Experts of a small language model: width 192, vocabulary 16384.
Below are experts of layer 3 (counted from 0) of a mixture-of-experts language model. Rows are named gate (a neuron's input weights, with its number), up (a neuron's input weights, with its number), down (a neuron's output weights, with its number) and show model dimensions 64-127. Each number is 500 + 50 x the weight over its row's rms, rounded and kept within 0 to 999. Numbers have three digits each.
Before each expert's rows: a language model's description of what the expert responds to. This comes from a sample of Wikipedia text that the model never trained on.

# expert 11
What it handles: Proper-name continuations
gate0:554509558450567434563583475488482520494572496509515531466575467545497492563517441429551527375420487458541511526541479532537471507519513501447511421505582435470469578494497499498605526456449501
up0:572441521435615499432442568452525397495450542518465570540427571509434466448471529462468503442532446531493525570546449512544614504499545505517538514564472500567574536546519468539514466613529463
down0:442503464419461533475606544512446491522513511421407422554512519481462446579469522482573613499513562523519546418475506556509562394548515538447514473547561472490455438473416532435500437526501431
gate1:516504557593444555457376506491521549443520497553490592454586455473560473501553586536452516519516456461485508481542515478452475416569453464441467480416498576456503585484488486520501525491522585
up1:517577508519619504612417494603490630515519482430486574482480567462629511509479507616499521530508579517439498500465476454494500487490469488523532535468563567544465515527494479466513577505499480
down1:485531426455419502434500513540574446525572579529455471441451620542466438468467499519478466584601580489567533537585462496449637531464457572431549495492489521555527468472477471509550516563455458
gate2:542465489526467549525540479413430592491468522447501518489557525432503406540493493530492469416482442424472423548446438492579435486539492462455556455470526547573464514486490563422591573465509456
up2:523417550502466470458486449501532536501532409560462535574486575526638580439507521516575512545464565548546535474411617505502527439521472530425521498476609440517461556502494503433454456457425430
down2:446494486538515439531546531539475523486581554450502457511478478514587511424399399482474572494526495522475538518516586519494467546373481455519601451505559486458511552504529379543399487423501480
gate3:548421381525526554462528583456499510477494546568606445494520584429521534524472534504508489541502492446570470569543509525498478498487412498495515588517534505547565576470457458549522555455589457
up3:500418532481413464483468500616442528492589640422546552451525546541510487449528449561542552477449483493484537485471570476551542500472449580607343570478439484463549509571470566587413552547534472
down3:501521576577538488482556544539530452401512573528500590473504527497435545413595443459529471551506511420493519554550461527487565547536466509522558525370409542574608546533590496501445509558409446
gate4:603428498428470440506575581478499529517563487548539465454562475456622544481555449435485497551452603563510455498525512544524436436477524505472513514584440406466474474538400424538475492493527420
up4:527553606564521382442445448525421482526505463494512433545595467551550552559527465476551492502502554459514413581523476463451425548459415532480514468356641469522441539506484560442492490523495422
down4:584393500464456440492478572503452568446474505417423508500619527531536434565475584388469496429535453551424527463512449393450510545617497543529558458471448494535501586522577479506428524521512563
gate5:544481479502506448558512452546503512489457629510577484485472490483602484579503463510498471607507469512443467481475361477578537529496495511415401470537523401489463485528443368530494534471498502
up5:474507534584457560488514455440490508488487394467543466414494523464504504432451517582501524603447554513462518450390519503514443487527492531549546533447423472424489441559456469509486580525582386
down5:424460440513486507545547456437615533585464540429511447495430514469489457520513489500527558520467484483451533574507480539532483548508414510497415437480392564531537488540523554589428454460497417
gate6:555575466490497568529424525472463430485582513558541566487542467463507549497528451440431521497453476407517513464566512458485448500526463426442518492497470457575412521490626454501481559529448513
up6:488617462531567510417532534477575475471448516490464468461502553548535546494391524457514495431492511574519485432485489524572408507454438431480477530612535490556441470632512493529567477515607425
down6:527500500517571510489538413380570495500538541496418524534589326562425574506560461542593468479456505433509489559435467482490490440497443509540488459492459524574413482490526402516532430602469501
gate7:539520586421455512411552468540513518498532433517508419548476497499524411483493376487574497477519511549495535459513602504492499457451451617441514486501517365510567486534469414525559501388590521
up7:525508524510460449527487557509492470574563441508499508551393595476504574486429590463510594518524475502501538536422390579490551529495568415481549466524484584552501505481515504533469547504514420
down7:460474469561546488621444555542579504501408544417455520549506562532564513569503538494482461476465476509543452468626454528497514501480473495521473435587407468535431531564493503442467526434468496
gate8:426468431507503568440483541487484534447474439585568546461574493523515473493538500532582494463540520455542509558607512484458456622507513501511572552601514505496558513541442523433527427521534512
up8:604503550500532469499515430461529600522482568511453461540603457519510375518564474449551523468462517592507506491523505522450504463439402538418545478455522452502540459541456452476573491487459546
down8:510533567524490575542620502456462503469493403480527562404503501509473529549559477527482512480388460531422538536474502459513508553540547539543457500483443480599443503659335457525505437516486576
gate9:439529411452525445420438513487514449473483450484508444443395490591496587532551501476471547456440476608508484435570579489497425579563442500485633454592434454476514524510404546449459430494555528
up9:469555381487450461440585434498473525532528532464557488473439503591544465561580418585494529502533514482514502557454488482593548552467432478484466465580479394431503550492406456529472575400563558
down9:476480503501530515440510522518424508462462496380552541460463613501394513451460407426472555505579438585564565515552553485472554555524511475515560523499576476552532472514495521500550499473477528

# expert 23
What it handles: Headings and field labels
gate0:510619444514519464538520560537485556523526497463525423407441520470591505490493538556407495519536510506475504491452475501539535557517542477472489473511446379413523483530486501516521455480455481
up0:507369516447463457463485510431533474511560451477501520519433506455513541466463504448426499506621480525575432535549526491538465505481416515552469446533542575575504544437454440484501462457557450
down0:430565488554456500546415449469535576471489532563509470473516526576480482419554423534539473470486500530523518544488522532474386569447361508442576458408431581513469512535477481492506461424442509
gate1:408480484472530565467449562462462468491543478478556516450531515546537577468586490554454475458504563406512520561530533487524563497599465480451553658530462502470511588537451494521527481436408647
up1:551478503548406483412521435520494507449549601448484496521582428470498519532528386534526480451536556466596528600495550610475469420515422553484470474459496466545498458561481476521459508461466466
down1:455484467607470504506474425513528574554497377494439453465475521461521491527518514601630540474530440558388463533494508464492479460428529616493505507597479502454453531586528437532481501527428464
gate2:525551454502473559470511550540465465473506568573636472445534545432485522467590470568484490466499460397463518485457529463562519507540477534593553502443622514488510504472587450451451370570426520
up2:480497486575550495473574533493523569529515490497426464558549426553449469586497522451471522523436493531500477522529494498502507542494604470491446507541456435520515560475535519570533435482512480
down2:447569491592446525600482525420401509521511472493539543523512549454558459398457472509518488543498458404472435424498489580458446445654459550485539553525428486460508520504490493406516490569491532
gate3:576579523432473544520545517595493597467635560452536518522462518480491483558521425554533456414511452432478445447473545426460489543551501505496510531570456479491541528582494499459439542525534493
up3:486386565529495486498406520459393408516430475560447358479520488491582436510559489482518514573534504463526473549520455596449518431470474580576449540378465546536470501458516519514394534444433518
down3:483500484580569564508535483507557647483491543466502582512557589503484455462439542492533429466494591584576546516508498557510567534569442519535402557521549515479550537421547452510461532549485500
gate4:576504580502507558506487608504517516493542493526510554461538583464534468472506446541529453444469421416565468455597477468457408330475406528484391513559505628513592546472498365511478467514557510
up4:533541552476449441472508479522572601431487481495470508427497566520474493443486456485494477461455499411430483474561480394460515502474471464435452437557542547446612510486469443437541542492505505
down4:476507544614511501451501540510487517506552487499429552420478555446471534433516396483491438477411482449447514458503504478501458375608433475505538535494472585453542500517518532471498472450418532
gate5:508533432532492539518497476528495590398498488552610431386446521518423548472414567471497449536465534503488446409481493519452489461525506452455475472511603403471570506421530451422455564464495523
up5:543580449453531517453439479562486492482545509647604466470489515495456453588515524406518525569540513543494523534584559602555465550570485504576528494589422477440568449473521523443393496528493557
down5:519463481529511485478555540522484426499530485504597512525514503496543451476506489504452550462533440524479414461594505472517441464413471532563494536584532401441523578417554574429510490460528417
gate6:489544453428511470413513502494415498460492547576480526490511508481487491436493518550499496500542424503548559494574507526429537476547523488557649601514497463419521540449399511540513558365542499
up6:459498524529419594528386437411496562502609514430433458526549436562481468548476548459513433475508616459508437513451524531511422544503603518506446509478401587507538449543556496493459586496504508
down6:543577462409454518383516537546519491521580474446473452452502527496529515470504410558450488492564430492438461596534570448409457491482485567526515535468484432456587490482469430487569443478481545
gate7:502513533520449573520546586508509543432514511676570426538408496456481517510482498450585508423511408430463494525466534505456547396521566581589489465480477506460489513495500522510521520466456502
up7:449387493597380449640506444493492475533506505544515436532530516557619505568566520494563552570490574480543444512495517537621493375502483487501429518543436507497595454568517449488558535419598475
down7:462486523501520456490557498577490498556482567497481484435458439456565490488582514454592465499517504444569444542484427484489504553440512517506384528522562593516538580474578544441531489435456547
gate8:473434459603485481565529520553548465513523477478530597358463518439524495484490467493470480470505454428415492441515523445458403524532432592519548509525533445421566482450406503427504467419486466
up8:525553523481520451464528539496458539541446471484417513585426583595518446531432571481464424494520611521577523414548341516500525471438538466539460445379527549682468478474519526541480450513552518
down8:495463448509529416520372486539518450430514590554572448490463530463541468464459491610489497483505407491528382412443553570505513504506479510428470403554392532477544472527449452513404471442542536
gate9:518481473489470460383504469502483477501564504586505539493508508426522498501458427412437467482400412538563447468528512450494486469526518523443612473445515519358436544430531497483483564501408433
up9:447524481522522467401559619482522487454532437610498451411491533489472544502481554379430487606474494640453480456564530434503513549491526564500568502415519539533477493415538425560520479503456476
down9:555525484552480488501443512412384487442531485517563446463461484446553502497433416564473476555561488501397578552458516669525432524517516506562504485490528480456485495507505489448529511504498476

# expert 22
What it handles: Media work nouns
gate0:446461461526503526508411468477499548448477487520517472495528476446548432525456499524434540490524472539552498636527521548519463616549494513481623556520489514421443529463472453498512471509440505
up0:594509436550549534556455456617483488474510417413415506477460542363478487499453472433509508445423483481604509504489445444444473487503446484442568513525594445595567565427514535432502420441471518
down0:536525505621485591515428505419567622555528409455478514603502454495444494565503540462538435483434489504477503519522387544528562565481486530576466482472498516658478473478531493407476423535564495
gate1:593500531512497469496516566535564461423441407619547426530481505405500498483597471454590413509532388441494481499528545411446535433523575496633516475534465475507603511505450520500460456462471419
up1:576409508463495472437467515538531518453537438513517483434458471461472445449488412533481441584473486504541497534534434576456543403547502453553582383488476497479540495484524492462560473454514472
down1:517475520487489470441600460523434566509426484555475530456439457446485560453661570398474485491542519582448504529496466573553510429604538432482449545591481475465445532526570520496553407487458545
gate2:546441609436482490477616473534513475477481468521490539607529435490518495570530561480470525572418433490497464493498433568540480430524519527517436467466534534489491542605496593405520513503518447
up2:466468478512536489478424442496489565518526537521532566562434435526502498553454383484431526569474557463525530510502553597568462577534475545425418448499485448455451528477461480461472392397481429
down2:371614520530534506535502515571490514409525581562424467490530506472505446495408589569497526538469477480539427416455429456504566450441495428519490576483517517541437518450545459507407509585516413
gate3:535472493495433497456531586562563577479465488428470554518463476525561562561468475487476461539565486465437428473498409491524509520443530565475549504530430564489500481619483507469526582467473566
up3:541581484523637390530513451552465426461490490460413478530548517478488537459411494501468609551507426472516393505540450467422607498443426496474430517507539453533467544562599525445531355530403512
down3:626486476470437455548469619411499529431511537538519481508493553569397485472474428490466527469524492437478544547399433501536559528607441423514456471540617480582524557530471484566531520559491537
gate4:533489622487478525459550529500644462539487490496584394456497523519531501503516493499527391467557518505485459483522488441544473458483493508491520505467486464535541438465627540501567545469460443
up4:442445564523531533524533452520483502479462506484583487393486425552477514504517524468452581452487485585435519492543502423447582499489552513512564460484549571523567632444533486557455513488471502
down4:350437580447322466510517517476608498408628458537468471584479497447507562543488414572545500484488447437532519488550460492486483520520508466505499479503542553599462509445570517428530486441496583
gate5:545439438466491472589580409539509422440534499520557544479541517487464400511499508567524501538537488475495578422544508566546442547399518538428481515564477476555560504467512424438498449562609551
up5:442538579508464483518546526457576527506522471531490491432572497481600491490529663495451463509457548520573536514507415456503539385568474522545470473496542603481473443461414512534477553530478501
down5:583452436427520412501514521474482558523441495432484553508480530495471430420530423545564491536489413422477508460494567529537453479558473555446493468581470508391557493519502482550479517391457485
gate6:500531450512530499583537522487462448490605377483538546428538466410530537441452441473440496521524447527549538457528522566442460448510571495543515512430529457461472469547438532496485474499467584
up6:509511463466577577531398486446376445522516479518521536471475527376473573517501374492397499422502458567600503499485483471551521504541534507568453528508481528441556433446423426483498469479539592
down6:482599464501489477481496532434455514508499606571559483471515528539397510510476494563481510503436505450543582449521478575470530591541462557462480500458482494448516397606449469499432614551470460
gate7:604506529472502510632509539542440460386539426505563435429514577458545539562561544509478519499609422502498489487456505527425486528554451592519533515454554443450542517563419446521474462491508515
up7:402613589520505419486541535490457499460458463607506600513485460639499581498471438489549474476466542524459540509501378549517493431592439445575509503501527461451577532533494497538508569387431425
down7:458477531517533526420472445566513530502408471554477476451551456457554469526519550539504554550477477516502452625444517473464486558450477581496569489457543497443506443562476495596403437560446489
gate8:546404506558581350463415576511471454456467513572587518449444529471483467503471464489590515453491412425543506558473492595456593390542472477540508465428348425501509425504486614518456432526481533
up8:505503448531561518516555485426516422534487500490552468468539494539523385600454438533463539491501475572470549520506425458463491495519578448477426496504463490501399550502564578462508480403567545
down8:437464580478496390521534552486526485583540508494533527522489489525509507451530393503570491552579488455549427455506460505535519513417500538460430568551601551470409568484532490480557562473524494
gate9:560484443552517487470411524584498469475602506499540474482414507541536423538542492460553569540447530497491538469470446500527543621641401563370452521463510540552467505456518489472462572405518409
up9:463527469501454536503576411462535495585537573490445495504674560505485435492523475548459457463493464457500422544514613490504437436411564476560522460453507444469513498554417495546540538524434502
down9:515524495561511558461558469420507451479435535465527484530548543622452431488523453525552519487527506470527501537528481508507476567502542571429473397475481490441430480549500477453403552416556520

# expert 17
What it handles: Ordinals and position words
gate0:541559523501596531521579440433525452543657416515443541501486497474580519444513469502450584468539534508516552533430405475506504421518467465475571511601488538481547519458417507523562574414466490
up0:499453455425543420440416549526485459560442480403490560505504644466420489439544509593585499466511501480481502526571499572483451443517514522445519445514555509522558496431590486529515499445494536
down0:481432518487518493508493554576464576543456515432572477516405596514413568525517513550533530497495508538546569445531471540419542534499500567529523481506453407594473582545521518503462524487520489
gate1:584493588483504465492504495578489516556476460570592492461489503503421562468572550529540524554513432436417530478529555585548509590482564532493541522436546551393506565484493502534529415459520515
up1:485382466492527512521500520515486486470433490564537504594470548433598458558479511518488481516506595543576485517452514455428432516571557489626487569497487498481421526498482413424490583584537511
down1:479480455530483474571500553536491472429484433523429509507490514527435497502563397490543594525492432457463498487509385520539529552552436509596523576530512558564507464483503479557483521582537471
gate2:544472569532490521553515396467498581501570503531553531455520483479451497576563488489455466594424503493530425491493534450465475528505499495518507557560506439385611507557523534457495572478447475
up2:475494565543476448497395581464441593460490487560415585417523526387467541506512507430516483417428456519557448508497533455373498473502543478552521487510520463436513458425467539487420487508506458
down2:531471519557460523580518488549411508546477599478482522523496515433460535609353452426642529570473549530479468477545569463546548470536453557613486531501467590606455524479467545541465375528468545
gate3:515476544510518502484441579475503450564490526471474451532550481503443441549590537464469561478451428428481616429594461408507423563514513559530542459574498549465520481440459455493493490414403459
up3:551476534572445475476516487600446424506480531505548439425539549530373551560575532500492537488501447583473527495495488515476474543463543653522494470519457447470501521489482444423485491463427472
down3:478483531597425480552506536580455474529604504381563512565566576514571485568556412589519510498495466526494468488572463463431462463489472487524404494514589492583527470488549550469539516553513435
gate4:552491485441538421412496511436569463462451502483593423576579509537525531495493523425476483485489498454491625521485443527500523574583510570500496507451511476530543463485543433473449510488468474
up4:417515572370502447554438392513494404466496483542545437462470582510523586486553443489533488566534448466470479515557500473540463516476519475443584549474475591545510493494488577463468484552453470
down4:534472456492538546563534492458445460516506455529494500463359526600475495495481441516513634497449542399475440494447483389576375526426450499504470470457493485477436499518517409456500396413463504
gate5:452521479527443475515492537525497402451478559487621519460483445525448499461544658516523538511520434490390548415463458523470552561459459578461522501490528498518512479513487551397520478423444537
up5:451508513430587441524503586459440460471500544587564536547487366475469526542516570497535451493543522474506449544475476498538523579518488543534482555476539362529525442494468522467393468445530434
down5:499458613491499521508448524527473508492496457446519388421532544584500418425491361575550468536528557539572544452436448526477563449412437515510493491426512476547572431521507480425529487504528459
gate6:543531471488598500614471497498449556483620564449559435458442448450453491507533576437501480469430524580472431485514593497473489436571543593565553476523585492520518531459494537441510443442499455
up6:528456576457534493479541530466505475518341508524472508588408503544457391534454399495449414454467549480579459438583517507525551552507518432409537533451508505561470491459505493462533444513507487
down6:444478526528605461531533514515535462477532503518559510477440454460472599472453538581461436385549486443552538480505519454478401482528513470428517469552469410463505572546430457455483521508470496
gate7:548530423406503412454547468464499535463538577483589488460500480545469577472448519445524442591543470455501511489549419465569476455481405464485524403591499484476481594509479513449442525443437500
up7:475430620455448503495514455492492601525475452502519577542550499495546489492469514550517549618481462472524545521562505474528501461530558617531519475488457508504469519508535449550473487452335453
down7:508528536480563384541526415537502565466530496549495486435492449464458386486521576561593537480469486490422577465441490531440516462510594484538490542553499568519445570523475580550429550420466378
gate8:511589535599482456473561606474396451598686535466542489475502518496499539463586544514436452494499432425435434472513515514472466406543510508493503488467531461570567584421530483485408509432583477
up8:464502463607496588511535484458470582474484495353474494450542475375495490577445541500511520521525505453530468516471567588475519479457566472483488503472454618503409508440501420660573442538577411
down8:621533515611505604430555515434441594532460557505545559455482615520504511476529466423508426470503476400572419442494534558497614511457486505427535491527544457484514521449471566538490432559580405
gate9:518486491451530483537529391535500566502584486467522511404617437499557477438522484496481405538462497539500549491499405502582474495555513507558608532555464488490461503461482546480513450367429435
up9:474478559432469461516492486387502506599474512478532492413458500444504533477542614532492467448548534449426591508556568493510316478494564525513566459481520490532568458447649431517457517563565532
down9:533455582546550628431527473520482492488419512505478549472506504539454594452513666432567555500548490577465510516513599482406564503410493524507430482496525538594569445452494591552480365546497563

# expert 49
What it handles: Digits and numeric values
gate0:519500517563506494471493508525514520528574517507496469526634520545506494558426575459530474464513436458436476513544639468418473515560451515418490478498523473374428499491522578406497473487433453
up0:467524529455463557511482452431476548554558504578510480562481417447512501489470514504561483502568483434538522458503474475507461373555516407692554513464478529567474513449463379491521585557557438
down0:480488425462428523527537525492426523512418539526587475544522360564486508544499506540563451470486463505558461571502441602531420586428564587534470543527493517515469439530534529570434529486547573
gate1:588471519520524521526477601551543486488501485526501425459535536544522465609495561561534512469464541503518477445581504482490452500485406474501596565548425518459460564568492537505579552471493521
up1:423513530503543451492506392444460502561449531506635548586542390415482588441453481396523440486406478497495491540491551535482596504532469522487503461464570565503535444511510430526459491500443509
down1:445491507497503401540492485405500553449448540609494580472452483503478421558553475475494396508497492402466574526528484404502467574549473481509540446438611487477533491544536573529471498505511488
gate2:452516455463484485522471460514497474568464408457480503531500490549573550532465485523534533410464463428655525443554407441589484501502443472588574543471542490501582491448485439506506473420609586
up2:529572525449428527469579488503526493550534613430481549457492466490557464498453556558568523521485572376580458532512536444439555497481578476446487530464508501455497517441473587488623507542420432
down2:388462487446474504534480458405551484498512523470497520531507661490495550511470395493491503523514534487466496461482507467489544565567493496544481514492505408487412534453404439523507498467546384
gate3:464433549508556445477499458434449480468473545629453546477494576452540528463600514474443428511526553562562402527517416471452526464534425539468508544496552490423471587491555397506528518562501574
up3:585502490526466578607520483436578610485503470525552419548432528458530475492484502549451442468522506443476523456515516540446520432554554539555532416489518484573548489471584539501454527518518484
down3:532507482433514555399533466561490497517506505512547447503489456616509495442474512564488581509568411509496495470459495482512473454555530448487571490488572407498542603481425534542553521510558530
gate4:500563494456579467465626432454408517423486454514575461509472474485507608605499531538453439565552475427455498616512588528545513478445454495561596589487446505459502525463471494537526443508533537
up4:470408519509510436478548564592439532491541505543482472481619422509560473566430556527525430612468507529454482464479423505423519467517570526579455465483471513520415519490471373562483449521415528
down4:533448420583514454435526499559403487480580520465449514569532526450498458476467514418530518489488485494442501508432488612467516492514529432506400545519471502439490517543483477449520509458576566
gate5:555466506526482433513479510419535481498528566553447454547511518538483458425441505505558464448427465531529596511541410536481479532506556506522544476608524556608436494426493526463496617510489535
up5:562530488479510505608457562472624543544495433500477475482511491508569578507510543453496523473515498572554489536473513538488526366510425505376416579504545530515521486521498585459493506499437479
down5:492488632515494461538453515550466491473485547472535447474568538577534590504487439440521459457613450492488484585522545520453493546520458495484552506500548519390536544468471551558505464490519542
gate6:490522499527542482508454556419475509503459548493501542483448449456533504527513481471598384471390388469426469521545444508518514471486531450447556476579556504465498483540550491433504465428572489
up6:512486590520484436514531489428518516477528518541487660466529447516563563413506529511547563482448532558446440525543466399433456506562517455340463482577500393503554470565442522435457474537554537
down6:564516590566512503485377527462595533503462529505467463559539453477415482445405479590561406498464484509494485561504462507496397426558454544498609429538501364383466521475455428505489517508535460
gate7:431575559520495496442581415519582470529449434463535438530446471535567508542504416469523469413511438587556520495533509488557514557469505574512507511479497453468442573495638418497605444439524456
up7:446492570468506476578547463552484557525459561614580572425459455436390449481591497503515504534546484545416472462516427460532528477513401477515475581501541486526533479574458529609552490451395457
down7:463452567534418476536537417419548449562583486531494482506458601460587450481422441529517491598577513565469466492468510571503574477518494508454506576421511531460474400492455452515522516476516487
gate8:417491611487527465633454592526566520565579456515464548596486556524447547477523501470499546500466550460558576473588571546461523501547504476483490454614486464444446563472508433504493423520533523
up8:399562487515474489519478561503589613456525449478562524506450541578520481515422475431476491490507542522475487545545544464411543424389437488434531446622479472406521521497513389405584539412447524
down8:448522414565462441537505467520544504446580467501535504519458472398595556485480383462491507458547516508553542532557361524523491556491531440524462518514511592492524525431472522519518459605508575
gate9:483510411482481527454554428530481493499544523456518493492572450437480538504549515544445488496510444488527487543435484413550508540528507399467471510400545468447565570505556588561484476563430590
up9:489587533445530451455489579471379427499465554465508415461455566526544449481538461444503528496586527428489555509501476409484477522558526400474500479492561420555454534496469427486440411481461534
down9:504454532507581541493503524499502518465468469501448505389504455548499539528467464460528526401497448482467624496463556343544491477420361439579476487523565453481432478508478596445401547520521512

# expert 10
What it handles: Capital initial letters
gate0:481469464530504556523453502493572535505426467501488521530418475497511528521521541422488396540515563590485497488581484551464483501492474521468532423572490612538507509432480498486431523516505509
up0:524485565486443517651492465584592563508524603542486543537522491445519584496482524471517518534449503528566478497509535526439402495443487514436488529481546505527498385477542452518499484556503461
down0:509476510460480448509496631403538525379520559427541553518411575444595523438479458443586480397536532480499467525561501482613468506459473442524401513424428518428613544397476541496484515511467435
gate1:533502488496474479500517438536561454490503423433561562421507620463414590492465523567476574462551590584543422486540561586476476439548514495420622522519532535513482507525383552523541508566526420
up1:487488607425421502552507592530488434473541524477457558475643451443552521542518502416493514466517474396452566506571525482476512465485434416504488429536429491588434573506510538455507502479479630
down1:453452392522485499497495507487450533481461488481482474526557494423438568503526551610490504567485455571504533532498478540528454474557504485449591371560547508513455503486513474516377466440616412
gate2:492504501552598364496503503562452539530542510416495407551533438529460473538540494497483621522444477378490518470495477460497447538530453553449478463500385446442492386586443491480552444462476537
up2:451536492458429499668571546571426437502422585508442542492502472475439526549539481497583510504506499473464510507545497511437582487467473443515440508490590511522518565400587466414490494463471530
down2:497440523438570530413557490545545569453515491453532484531485425480519449516472500470539521485586565486473455528413572542532357479527513454468489568524410554565529476485471533598491516470440530
gate3:573526523503536471462412520414526445596626441417537509471457489483527524568480490557510556448443504418459600432524459533491469501634556577529455447541431517544517496445649593520455488502499447
up3:513522461505502500432577538593496427488477559444531437485513533466433524550496439507560540486504528405558453559480527549521474563509483453458511508508488546525498387486461513484582457515388449
down3:550518615569447475484391441458461477528499498498513472485584444520512484569469594447444525556424588505474419488539456540454542526467590454497532533495485591557554426538466501520571494480497453
gate4:560437449535461448533503478418509501515500495616502510463493490529500417498543518390498514574458490406519540549567415468452444422550460577453496464503546497545564567500487480459541461521397444
up4:513514511490517534466557490442567527468431522574447574533629382549474523513519592534476629531556461405422526500456547436513486511524477405447540487534585543545475556522500512492586573462435474
down4:502446550478469430500514436481558512460430442433436483513567525475486438451473502515450616461508583562532503456505603433474460527460526495483566508497502534554514518438490435466454523521456469
gate5:478427504439540522524539592445581544480462478537512558544562421488474448559450479435480573529538454483476566568527547511524535446496506486403495559520584482480537581475559492422514465524441535
up5:508586432500492486488450567472446466463520538450491532482500587479452555472532586433426396445548505549518456411502454470445541504481573538573484521579443534450447550490413549443485524598509479
down5:486624402444508509420608515443372443477494449579462505497492507513447512572553551503452469464502462526538477455378494535469543418500457562502489540469530524485445477424443547601396506516523425
gate6:509540429569507483494569499518408491417483518477568457534446558529526457584530521495565460581482541510479474528457485516538493527493495562518448506516486522448574622477469481552514521430490533
up6:525477463438557514536450504451531553445474464454523432548521494482475428517485581507418461480502510501484499509420435431514475507464515587423432473486443525491504577434478488553439528446570534
down6:604455475523492507534528504502465579582427513479524591505472504443417476549464505417493469532527477417476631572574447511523519509574501481409498526534463600442571582549508588554433510484513553
gate7:540498567471544517423458446448417476526504415494451591538416477456556524484420487451509463420462574425502391341471362468479511438524497590444471530552534521495563464532459536490548611486466380
up7:517514485368474464529479512496475519510509408554466446522541525485459500445496531506601491522497401595527516505510597555507424580524492560451493474529445501564472487549428428506494429572529517
down7:515432544424413439535463455521460443477512520535557578418488465486476525500473525491461446433476433451559560574436407543458485539483477472550520494497574460478533557482453402440517549495509486
gate8:491490470497541511516576477380585554556542521479577436562426505540505469510587541548452544482562480424446491566616497504604557500515551549455564506535447595499548508497461558490445508578538552
up8:424490444536542469514599405507495468503528500507459512449513597487567567505471463577484540551525468563458569491505518606518608412529514451535423556520387495551392456531476491517443500515487461
down8:535537544501458445525506537513562498547477583559549478437592553486531622487466476482464444445484510516502563526384550465499488466609477618480429568470486560533520488543564445480467551470499488
gate9:512540554583451520607471445400435535495584488507526506482361427502518492586566465567462557452511497533496511439485495377528529538564480475542520420480516519353536547500410435526601513436488477
up9:443430536527544484441487524496515468564543434474550407502548489443540435567503499556470528506498494471545534536700546485551478616539499560513523486543533481508508512534551509452499426558471499
down9:531485539466465466488486637528495511522539468490426460543592590510477529569444507579435611522471431506590575469524527428517478478558455432440489504507382501503506540594468561578497514401491521